Weights of a small mixture-of-experts language model, trained from scratch on English Wikipedia: 31M parameters, a shared expert of 256 neurons.
Below are experts of layer 5 (counted from 0) of a mixture-of-experts language model. Rows are named router (the router's row for the expert) and show model dimensions 0-255. Each number is 500 + 40 x the weight over its row's rms, rounded and kept within 0 to 999. Numbers have three digits each.
After each expert's rows: "mostly gets" lists some tokens that are sent to it at least half of the time. This comes from a sample of Wikipedia text that the model never trained on.

# expert 17
router:476508485478532547502518527549460410454526521477545517492429444512493454518551562474474518572527508462510466428476495513415548515552551474529537539484549447550452445489496488483468504510534508476477512558505454484487516496466462479471560429501495529525492474478485519457528509491500443454496514518512477494508532476516511519445575498549473484558534509467498438607531509537478463517538500484530499567489430501499397535475476507388574570519552418447475493492498537480582491418590521429530459514477510488522612576441537511484501521583489501552494472485471529471499516464584517412486549450490520484556483486548501476492518537505529523572474508445515492541536457495534466457577547492445500497467452514551462518440564567428532487448535533398470508570506493474542523501502502
mostly gets: " States", "ation", " War", " York", " ==\n\n", " Australian"

# expert 9
router:434434526493456577535449521560425416520440549504480548496530522438577557554507490427459533473541499451512461439500520543466494507555549557508543542430455502612422499561459480443478479464517525456499519517444508557471470485546504554470522509487527477458549572504489543499542462489498459516497536535500517492425522522548459527518497514538434465493517502509503493511424534476484473417544538458517477535449491421480520523485512498432581539534480438453392535498524525531539478414521494460448467532549527563464601532412569492470521489567538566510511526537435538493489544535487478503468523492482516532542421465493520455526520557446504532484458442481489554501462449511499470521530568500491477456554488490495465469480511545530512468454505530444471453461476520507552485553547488
mostly gets: " against", " this", "During", " them", " came", "Q"

# expert 11
router:470482455485491560577470503467488470536558490558487565537546544516482476588537483477507539510529545442440466550487504448451437459476526496521535570453553490477532478446470466508521498447532548494486476530497454510522469530487510488521499563560488506490526479470370410561525457460442481498439601563472542507474484555451484479465475510557506443452538488456498464569500530433529501433502460510526501561429485493457528538471534509453488534452467418509476535471473521499568479466498513486525483519543492473534509556486506505470524511526521474408530543505385573488492511572450445499546431523500552558500405479495511424525484517453518473503545462461530592489518537528443507549479509543529465546571448441577502528533559533541442474454432503479539498461507514500488467515527520
mostly gets: " those", " what", " Website", "SI", " They", " ins"

# expert 10
router:502547504512444531540484599529496416514501561527464502571512509454510520553452491499511486519543481501429426430505477588454443503500561474432544566485476502478490443486422506493511534445541524504473510491485496510396471493506539525491518525496531540461487502477490482419506476527474484486388508535534460473432454562541496557499429493560499525455512484462548501511515478562494490474535469467463454540473431453493450570435465510467508548486511482475546491472490472440545484388529450475551488504492533505463525538491537450482543438509448539508501490536480505533520578468556466482488474507459471453520465519496504450517449505389481491529533468429493543476514522490491503540553580623502526420528484507528455511515610565476474431497499497453504539420549499480522545571469492
mostly gets: " Ma", " Genus", " La", " politician", " actress", " la"

# expert 35
router:510506554474531606571462488523456440514509569495522550544464504505525543541481534478453522502541533462464417542516524533538402470529561484557519565480462521489513474508521494508449493521524513500496495511456448513447483508499470470517495498534493529439526481509426495543556521450490479504417531518487479510497536503488492487547413552591504471518547512474528540525462505501527527435499449458554515553420476527405484549435530536462496541506504455524418435482535529437627512464427546440558508519550516473523532541496493421513565500562586479453446525565464511487459518497488449460501534504450525529439480507523429483512462590450477509559517472407495561609546444529484529518530517548493494451527474457508552520535514517477503433454504529492515541512483535459495537459455510
mostly gets: " but", " However", "In", " He", " results", "During"

# expert 22
router:539549488500433476449506473483473448522457514493509530509550466455493516494537518460516454477421472517514448472509467502487429525469528554505510521502535461542480459551509519536420524467464579454478468487497485506438452507457426457499508486516527529491458520480514499486513577424482475553417454500520526501433468493465497560483523488533480463453584518460479522556419469439469426500565404455478436541447451535459502602461557497493479559501430423489443491467497453478558485462566498517476532439528508457467576505483471528471506505549444575424457562535482476477457531480563466516503451525498474482527504429502511447489485465494466471589459501510582564494444466517453517522508535573527512522523491494574511525443543615439478457423492503470471521470501577513521500534539510
mostly gets: "ley", " Grac", "y", "ith", "ie", "ton"

# expert 20
router:508492466497454544546521426565449493530414532468453521511484506489565491529537485493531507534473432521476405450456462486449475479622578474450547554473483462537449483550430514455486501498500556462533536494469492497467503536535518476487568451509451510483492426442487475471479450474473473475412451516554518468407483516498513550468455501507378439530507511532484556516464445455499474500510471518523405515471472495454467556455519507444525565481497473467529479425486484488565399410503526452536485510505517534510553515450476448511518527526507550478511508599450456528489458494576479471445497494558428533525554482516502458546488512423490503497495472459451551540469469447456500538555501585507465527518444489547459541562491531515472439428514484505533454496471497460503508510541538
mostly gets: "″W", "ically", "ally", "ly", " alongside", " although"

# expert 34
router:530604516534482543542530541575502427497477478553447499546450488495483497523479485481435556473493533473492486508502529515429504467542566513509556575528519487526481479480496494519499459498545491516498597537468480476436496422547582494479543464528535531507438480437482519452514458535500495450482494533507506466455521514555563527528468556521475489518497465540611543508399447573479498483562468492501472562482459470449428571512439485438515549432478515528462547471511506473462450428454483399615474467486483568474547578450527476473464505592466551436484509468441469477512520523585535459481499508449517527502520533506477459539478476408470496540517507431540501501483512452499451475561513520495507453455460519498526541505492539469549467483594475466497489497546520481471475536467577
mostly gets: " information", "(s", " names", " ±%", " construction", " sh"

# expert 41
router:563512464484506550568482553549586456467484494496493457471471528532524463465460480478470508497490482516550437500525537493465477434579532489530582568528477467514504498466485491445446446514504533497527560551454511436500541535485539492483507454492495482478475478452498434496522483446463485388457491516557529483456514523521517521459488509495444498491491501528597468531454487530444482521543523517498478539478448473486476544466451435416607583481533462488469508413550532510494480439516487442531491508456487522500576552397543512478559428568509604442473575532494542448506502479578455471521477506453542517499546539533534474538472453466529536534438547521531457486468475488517512468580443500473498529554522519590437520506463537486515433506561439479458457559490532504487476518492597
mostly gets: " James", " John", " George", " K", " U", " Don"

# expert 25
router:551553565507476550413446507487487462543483518517494560494486563538478516524524464493442446414527515478449464518470479512483518551497560481508492591486475512540496477523493527489456431484554514494499472512502510487494566467451480438578513464530441465492549502443438532501570457482457531463502479547512474515428467519529455482504516478520482523570559562536524412530446508544490424459470485479533505610509516503502493553481508446457507506470577419547512509537458518434547479433523439477474515491486482513545512588562572431481583520527496570528476522489437497520480502485449491493546510495525487505472483556575487443504535477421570550525531462503588574513460446494460526559511532505474505531537503527569485576474513545516517421524461459465509588462483555547549552477545527
mostly gets: "==", "See", "====", " •", "Personal", " Born"

# expert 38
router:499548494469415585511507474517430402492499509497485544499520521499547517529510505515504486464525479425470434542489483463455523502562574490491564556460445462549450444527448506372475454472541540496441514505486502491504508506482481500614476503477506484529505452512550477544484436531476523484496480531580568452501547505465487491426445492503416458488515529529530464541487504489511496484549510490511468590510456485474512512458527483395533529452518432491538551493537500472539503441493478480486478494485484513520539575457533523430571527524516583487583509597493496510599469505504461512527454535550540554511512507527477484501527501465494540543526459481538505528517433471503492526563494544478497498619444536576489578513560539520495402510442492491433596483480482476499478502531551
mostly gets: "==", "Personal", " own", " Candidate", " many", " few"

# expert 44
router:486453511507432580523444557535503430495536567486452569544507472494531453462437541518473534487548531492490398508587508508499465452532516493506463505464499489495466419472445461474480531456503583490424448491488513461456457453530520597476456484512518508422526569438437469486529487551477484478418511603468494535463548568511510472475448478542502496496504498491479488503479424460549494495528459490512463504406461450430470539510497486473584537543488503430469457504504537474590484435528477465541490499508495488473533546504505485544504493521538560519524517568528505536551509481565472505480519505518526566466487466486481513478449569367547423584473507429513477550478483510532533564521535627531519542512503497485562541488491513454494467477552538469466465499500527479499495533492549
mostly gets: "\",", ".\"", "\"\n", ");", ").", ":\n"

# expert 36
router:558492565467424554422480498525515462516459565463549530507516403475549539502538525492495500460480499512544491512470469517457493494547528499520459513405546490514456523529525379508489492451483535449443445504497458500405482525526485527544512541500517467459521510510457463537595489505495508552448467534504523536412517581542457532464464467573495469514535495512459446504464430497446538505552472454481465565463486488464474524420518512473566573517455517469470460453506519511459492491433482491516523457545475518515607578455522487511572457496460542543504504464501468523519445559555476505551531528562494537456519483577453508512486562434531502607499473437521536538447447492428512500561542562488493539499419490551535490471469550468488491451480544482426487508480501533493459556560500
mostly gets: "}", "°N", ".C", "/a", " even", " ="

# expert 19
router:536518436515450597492448558556536455462538457581569549522562505503565462512460526487520499471533522491483495471484487498454441476545564489547587522457359464529546490508490511411437451528502593448538518543426491492513486445485519494509480477506505533465458484495443445542490555438431453421479503467541533516495556538513524518402493482499451502395506563518562456518417475440497466480560545481500482514490450488452487584490475466516561524478450431484446578474499547501572486413493470460503483568480502525486560559437542497481514502563518572479500539501457510462500484511528497493520514556475513490529491502532520471513491528431519570520461518527504506481530462510484490515552559497498513540558436514543485547478518572451499433464519482477513486486500518537504460525496554
mostly gets: " George", " Grac", " Ar", " Br", " Genus", " William"

# expert 32
router:502493491472420554459506556519474392511474516488509528547573501471535549549487457498528503445477564436504500415523518501414472509563555540553553549493544460545508504479452476501480454428555527487466542515524508534446454588474427537483529498573510519475516542486519506477491494557433507447474483548547565586479476573506436513502486481574513473476508510493537489521473484546493547497512470491502472538456492438509553571475497529443543593492519447486480469474510511400541486425553491489478510493516569515520511585475560430537532488538514520484581469544438517505520534531513486495448532558492486514536416493531526511467456497414535519606455419482483519541538518496450482485551566568490490467488487503568499521534547566487516530509451522484459542556514527505518467584497543
mostly gets: "″N", " United", " mi", " kg", " born", "born"

# expert 31
router:498502517522442606533460554492504416496477485572530543492495545515512467508429489518511521505535547456518418508540484483482400482561548475516466565432481507506446494504494495432485478500507499542514543504512513503431475510554579522507502479549510527494504469515471489489487508559425464431453509563517482485462566505503492518539484502487543465503526487511510514549429443546506447432466519466508493521448479517416492512439523468433542555482524422525468506465469534444601401524453526437539527542496476555489554575377469507546521498547518555485493470561481504485496450523620455477508487517483600528504464502547432546464509539448530468558483497468498544563490432433483569530567515507493529545552497505576518503506514580500473488480535497433462495508473511465537542521520542
mostly gets: " there", " from", " name", " near", " between", " into"

# expert 21
router:543543479560483560540476516556460434462476519506547556486484499535486520495424490485526501497536563478415491510502496486451436474562540506483529624481456526498545505530443495493489491512519561468508519533527451440482506491507544398535491499458510479470466522498472460507544450454448529506417480496466473480495513528527553513541448535473453497520531494531479448526484483520487441443521467479502472558464418520491469506443552476405585536493543421538513526501498529496555493407503486430504449575494437593484487529518562432470476433606490507412490538506367516487451472500527458515483513497559519523525433463550468514490506507411525487510506496487519565472511444475462477541540508551442476507496510478590440591508448542531492500530468463496503516521448467442521510473538507
mostly gets: " him", " married", " her", " she", " two", "ures"

# expert 45
router:576494551503481559523506542516445523444519538487580509547461493466468470518436517453508455446436565502515526521498489603452530511554484492485488536498511462525470448528475443532422472510524555466465564550479468508476437492506513493428478454445578523523482484426514489498502493477502570504505412481472462434504544545532462534506443479524537468532549502458510473498441443538462448468516462426484452599506478488443523571477571486492558517466540457510439462455513514484475489447539446500479509448460551524484584505504567466472513495495476505534557517511448489459512480505520486493532497546455479465482513478484463503472441509471553510566473540491585531507421459448496516509531533555471466395540532477615483555517540581483557437476560480453457515463545483490535493549597531
mostly gets: " List", ".S", " Series", "field", " $", " Church"

# expert 18
router:492558500543484536490453510518448479530501561552533518531472501454508472476467510473459468577481503502485429508571460487438517483498585553443509502505521512577463438471483445463432512522538541476489541523487511501452473530494495513533510484497507494497522555407519521434569481465518521492468405557507512514432498573503440516519511480600514535556477518441509435520466434560522440486523452501499456539478496473518546557451543453447576545489570483402460515458518567446526482471552471507548496499506574542481461560476559414510511554481477531491513453511494465542548514462499494458469475507480514437442454493507465489497414543412515478647484511452527537464465487458523520475505504602519492493529538462551516530496491528425480464416509466481569475448511509511532447534519492
mostly gets: " Jr", "\"\n", " Singh", " vs", " =\n\n", " Lemmon"

# expert 7
router:514466488491378459501521448493497420565453457553516522506514506501539510493498457499543471499474499472486402599545546430472456511491516500512455520424532538492427426519437449523494469491559554440455490481472487511533522507460485529490542501548518522521497497495479544516533440543502477485517545520449532545452500568483488490583452491536498498496565530487517440553488454489493443483504443436525501604511495497511520569483541448476479524417506390526454484508437547412501475511485463477492448451500509524517536595486566472464509492561518541492508515467443534479497487524477475484525455514520477540502422467553449491536478490457516546559427463463541533478501489438418531495523563566439492496541452497598468517424514530463536465548496580516495565575545498491560479510533481
mostly gets: " died", "See", "aged", " moved", " born", " founded"

# expert 23
router:501470494487452451531487456540501451481502500528480570540470481505431503542485495540533527482519506538506431499468474472500504484509542515434563534474482504541443495574502499512478530471580511492427510549555446528496530486585524486538491551507528519465484480510452519463597479517474563519429477512455519464429532538515547527506525521579509489510573541519512460581515502506529466454536428452509459515465492474486502559517497482420588538491484448517444534443458536548548521452453467433508548469457504558431562540543550574474505502548499531500500558501426533461586504463512457576557500502523562520526548471505524456500423538386531494553506480393524500554529462526467465501463517561431534506509447546538541495518479531485549377463527539477506470525492469498573470517519561
mostly gets: "|---|---|---|---|---|---|\n", " t", " battle", "|---|---|---|---|---|\n", " fight", " Se"

# expert 30
router:514550478511479520498503472514454420501435518446475493569492500546605510540458510456481560552472513495480477496525534528514512442566578528535582568546481521444536506543481485437506478481552516461494547474487509461461498469524533537445510461468554549431534533524470498455514463501481479486466563475544490494452469579491583523459510512503433487562548525535492458539421483453541494513462518492474423471443424454479566522387455446444512542539533507515456485485551515524594497397559493412504513545508453538478466602441462510544458491537543527505494546576451554478508535483515465560408511481492432454535516503513461479512518467457478515503548555406506541562547467461516508505547538534527503491485535498576516509492543561515533475485520485483492472547524507515536431504501498
mostly gets: " Grac", " than", " year", "|---|---|---|---|---|---|\n", "See", "-up"

# expert 46
router:528510490454468472543441519521428436526443521578531527561531504480549511507483501520484553448489487422482512506512500513448484444526569531558554544400504437451467486491474527416528519543490524501480506452459478519441490561521481525497503539513550522399520447525481466457529456541451458507460526502553511504418512616535567546561466488564463451481543521548567464572510509470463518467530426496515482515421415466494479546422516510435539565512463478417515480497466523507536537414459518439527528523507510543480597499496539523519494542511597459463482428512451449494473483475523424460508501521534504550500420466534469529559526460451462467548497507505546511474467491479495504477508466560487472520552498516566544495505460561503478446477499480512434505463501515507572554519555511
mostly gets: " =\n\n", " ft", "″W", "=", " %", " Preceded"

# expert 2
router:529465586454465548528442478507437458543489545497477522543464492547583499528546521502471559496483497530439404508462504484511485425556523520518540506484510504503486503541457538401491512518525515472483466537489463506516520455543527469527492506507514465459539459488467484520531538486469485479495551541494555481463482494488500480494509527521472440557513505522530479536485470425591475466511450493484459554416482476425479565432602418460501519491538477489493509501437465548533478448459443470509543464532484510475586545437450461504528494557594528547487502562440544544540410520485495472498444498502553477438414442514496419511470517472498492503532482425474549578519454446455550524469498528394477485543507460528476523501507489480435431491516491473478443500472505424581483511465624
mostly gets: ".\n\n", "===", ".\"\n\n", " However", "\".\n\n", "In"

# expert 40
router:427540499538491547509603521547464468502458552495460515593427458519502544536460475513476557478488537562476415549546501485419499469543562545509542580490570507469439438478473547475490513489549491425501486460448489518414486486527486476489525491470489494455428446448486555443525477454520526486435505518517509456370444523480521552472492482552545511514526507477507471553464478535496492464541411498504483584456449511499452540477521508445491518462522422534445493503504536446611510426530512519536448499499439519508525512483516417474511491521464524450475451546464528526505476468551524451462510480484566472390491515513479435488464523391478506510515538435486522540467468514499482495532521563476459484544540487533567521511494531499483437499518579480509476481576448463531539503522510
mostly gets: " some", "born", " Succeeded", "″W", " designed", "See"

# expert 43
router:493529472571507475521495585484496439441490546530466575514437453483542495493525525515499522466544539539510423527531523533494505445513563545457526532485555425500508481440484459521480528464470578461425499415480484511490445448497522488461477489543514564470411522511506508382509537535483474446443476493477524557404515573441508560460533487495473519479512481496520496553405486508523449505543463484489475540440436449480497575484441507438563537506518446476444490472524585470527520444609466490553476508459494477458520566465506509528522554552464569481518564566523478493538536429576504513517541524486542497496498486493504474554482458441505502530510558475490506524541534505537530498489552561455492475494471522534515572384484528483572453488565568500488525492560484522515553515464476
mostly gets: " Le", " All", " Sam", " El", " Preceded", " Win"

# expert 33
router:522556537480505526551495444546524448527482472574531590522529516537452513519493489543511431489499497462521495493457485522391485461515613492506486597406453511504511517533483509523476453497542571512499537526469480509498467486516541512543481522541516520493381499531457463520528490414449428454471525505534478487455522553489505457511521473550468465445513516544521438518506509519508451512568489450519451572456452486506485581488544490461514578463528478538466502427521502492551485446467413423450487501527449514514512526463503486498485543572498546519543500485455529504538471500541481567501490557504563480492499428534512426541465498440472519581458518539507527503493480468400564514479506516527482546577386559572467538478538557424450487444500503485558515562519511568519479523478517
mostly gets: " Peter", " Ol", " Black", " Yes", "|---|---|---|\n", " Dan"

# expert 6
router:475462526485492558515430450537503463527406467488477480542443544537516485525448542446460549505475476489478522503488557607454453509547524535544575483474542515528478514449474502479479452490549536503457517500475519482448505526495461492449475547444585501409553468519439534456532464436423528504482555491487476481496563489441502560508441478552478522505526542483605486488477485436538502448467466538500417526431490480456476585432536452421513571539492481530484499439531535495598493466516455463519525505496492479468522575501495500498521540501519560506504536529487474497480509470497428551512487501560567488518517467513477465490447522389480449567435502440506502589509405450523504561499583544510529473522523508562561549475488562554547449501551425481511508490520485528518526513499521
mostly gets: ".\n\n", ".\"\n\n", " Succeeded", "(s", " Preceded", ").\n\n"

# expert 14
router:476494499548406509486479470518442382534515528542495505514510474511551497496453481506509567473493505457515508505473527500461459490549508435492533550452473516616438426463448519495504422510516542493440463489487542476499543545496469540525479435465494575508445442525495467487563473505485505451441475513479571473419445572446471515504442558495490483488450505495560459517427494505525502492549423523514500551477464438473524525516529434517608509455448462513464548486423485499529485450533518425510453501458487494531523493461489458460583467535563548522532499497434545468556475528561463483524506491492552502469549506462465514497497498414480494574493525398559492483493456475490533523574568569372465442545447480528532532453526546497457521468535478486515543507477524506520520557531506
mostly gets: " of", " include", " government", " those", " war", " him"

# expert 26
router:544529512506449540534505533461542409522439506495585554541507446472497532555564497546476467492548537484517469501482513552417446489476589519546502532436529498529479476495508473519487526435477541472520424553478468461477459546507467522514547514507532506493456513497406466588578476497441497545413512501529504498386477519547565477437502505551483456462509496490533477572501458483508521525513469454514507560486498452480534563400542466488597532453484463427488473429494495504487456476496490482544556437532487485488573587442484496488532487565507503442473475461444457508414494551493453488499464538502498592515484452567486510527559471414521522578503423495541510494501506483448508473547560530482512559486465491536473600498494547472449491493436514505456478445520535534528508498506496
mostly gets: " while", "ur", " without", " though", "RA", " although"

# expert 1
router:543517485488462533516468562566494511535450509566505503516487469539480481507482471473545522473471524515413463484518510520430504492544560478481470557471464470494498491592440469503404522470583511480516505534458433501488500454456494487443509499601559584441506439439449486505516470519425556446449506544491498470468552564565490483486471473557480450508514517478533437528463512527529499469545436451480493539505513461490477548485570477486551550425529440481473482439453560453522424484473497498522472497513545520501550501504578503468520473577486537452514512491446556534509469620574492465515467477538495511510533468479421489502446490444503555561515535532567544517511512469422476557430529519484538459549509522598516528553484638483500466526427482444482490518523487540470497508475506
mostly gets: " Votes", " top", " league", " third", " Class", " edition"

# expert 37
router:491576513496478551496511525517423465454449504529543508535394518432482536500517511524507481550449463469473391482483519480452462507546527487531449517456464518498439509490461427462500526469529548477507489567491462468430475565528494469500525517505500544497458549512509450488539490505514460514496524536484524439452530562484564445447488447531491504485527524471500540574407454449523476521559424462546494493502468454495454534430506502445485535498516440470523466474532452485582501503488475491489526454519463587474613542481498475438498463526501540513500573571436501486519485517530466477520490459557521536472520457450451487486528550432522559564451529407533600551515458387501512487542486532485466524561435517571473587495475543430471407476522527436480493509464515480526531513493506
mostly gets: " would", " album", " could", " game", " series", " song"

# expert 39
router:528515516462432582543426521565479472442454488556524524492566514513483462539444448493512510541467572479480425490547473469487502476537576492481538588555494462539458495544517455449449496481520513516501506486517468504495502548509477428538487522592561503480495559486461471582599466516487560521454512519517505568469558532548517523541477471534495446500531449521486436527518453482511499494512522430488502535453448446504454552513515466399535530472512475539527493471494507503481426464468488432548530495480556490535596554456524509487540526573467500453560496467428542547521485528474432478458528520536537497454510523554463471477448538446506499589502495547557521567448471534385527500489518579487585493561475512539477545490512515469522447487461477480468507480445519502584523510529594
mostly gets: " century", " home", " –;", " New", ".S", " same"

# expert 3
router:545471440481452494522434474578480436491500548526519518546525511460593494498493571481443572486547571487441437499502455510479441403537534496564565579442478437470453533517427468461476506478526562410538508534493506523478475544517501505528528523529461383454500471441450439528522512498428440508453502472521545535467551561500477469478460526559475463487521476551499566519460515434532494499517490478517470554460504460452488572428530523447543531489461429448497513487461514511515457422510497457474541472515556528508519500411482483542508511559543473513537522516416470478452499473531424463485529525501485541493449496555515459584532475428541498512503418516524537504538455461475484535486514567461515561545450496495463583501474497497448474451547484484508521499495520443530503506479589
mostly gets: ".\"", ".\"\n\n", "″E", " He", " ago", "\"."

# expert 4
router:550517446490522522543519501568454434479441536556521509540475506452555517492470519462558466504518561490481451489543513512419491492532575498485588574522529462529466494537504494489470546505538502508540498488429454520484536491484510544598506515513478525540488462491474502517548493522501475530484507569566521462436505526468513525468467539526508501478546494537492479491419603499507501457520440481521532556423455502560493588470519479480512539494503390439536554466490481445518461384579522449526470509545497530507580612502505477475528508538511500440505512459405531426551569487568420475434548563496493552494489465534493508504494524420488551539514427492465526514448463413511488488555510511498477483516435574540523527557471552443482462487514505532494464538474493541551512563540485
mostly gets: " him", "′", " father", " because", " death", " them"

# expert 0
router:520486489486506528557460525480510425479521568465443535524548497499560518514489525468511422524525478482506500477529519486512476527535548503437509494446491492556466478490467492452397473506555603497444553527423457476492433458513557464497515463555546484471459499447498499455533502455468517453445507575548487473461520551468500475473487487526504459471579548463602467529369527539432516457533463488516473580454484408523533541452467515459555535473528508432427443507544476470495445456574486449505460565513504480476477526448506531519580544544481544469576541532467437479483502492527488552456486504510442512460486526500512510457532550463540439605490469490509496607485426472492552492558524526466494549528480484515521501501563539507512470452523483501509544469492452529608528526479480
mostly gets: "9", " for", "ai", " David", "ville", " un"

# expert 5
router:477553486527492533523530542606444436493471447540443537506487482472503525491525492519474561511465476468559459486474531438448538461479541471471580583486497444534449461549462471471471469556535570484386502555490493430462561573552517517536539481527494543486541491445485453464474486508505468488562544585510525455449567522471479454474447530554490503547508527485541517531483486542528562533506458520496482565496449433493510511463499467388541515472500489439521519436491567462529560448473473441574492498508568568454557613448545482525599474545485566525530527542516484491508498461527480468498514515516477520533525486527447503522483503432513542595494512455517526551541536472480408494628489502494518471507456503532514500475443518516556436490509513498476502500510467475510475497529531
mostly gets: " new", " votes", " ±%", " entire", " works", " good"

# expert 16
router:572490501490490531506483515536456434578480532538486524531502537502578529556544492435485518476509517513426433544526545469468494527541557509509532542483511523510482462519455526490433471608513556483556548543463476589503537481536456472483507503544538483501489440458515489584543412465453507472502472548523541425471506589551484527503491541576460468495567518545498490532487446526481478444514445546488474531472474450455486585495595467441513565470527472436414498474504516501569493429520476428504432524535489530462497472437535499476542502605545518425440521492435495513561486498530497447458466512513499506552488530523482384599461531476495543484506417494583518519425475439479529499453549502495523495498533446530430520500511524499452494497474526454497505481510503484476464543520518
mostly gets: " However", "Personal", "In", "==", "After", " He"

# expert 47
router:524481437555500543511470517515457516470543528493490594534505484461521519513488537478440499498515541537494420559586468506466474477542529547469494522511610486551465436548426431483453515516552531481470507592487504573463479451500545445540508516518521450543500527377497561482528538487534568511461454578522543527456482510442467498558516516580552574582548499448502470515478473530538410484537446499504474579444511458503560571497525457471468520507487461459452537512489482457556462437552480517514493471493540518486526547511549425518522541513482552491470457478502466485545533442465490454475522565446496461454426460480502471503503501429560465565472530431549519498512491426516527515493512534470542462510483484547509521497463524382442468441558531503525458460473507443521497508512516
mostly gets: ".\n\n", " This", ".\"\n\n", ").\n\n", "shire", " worked"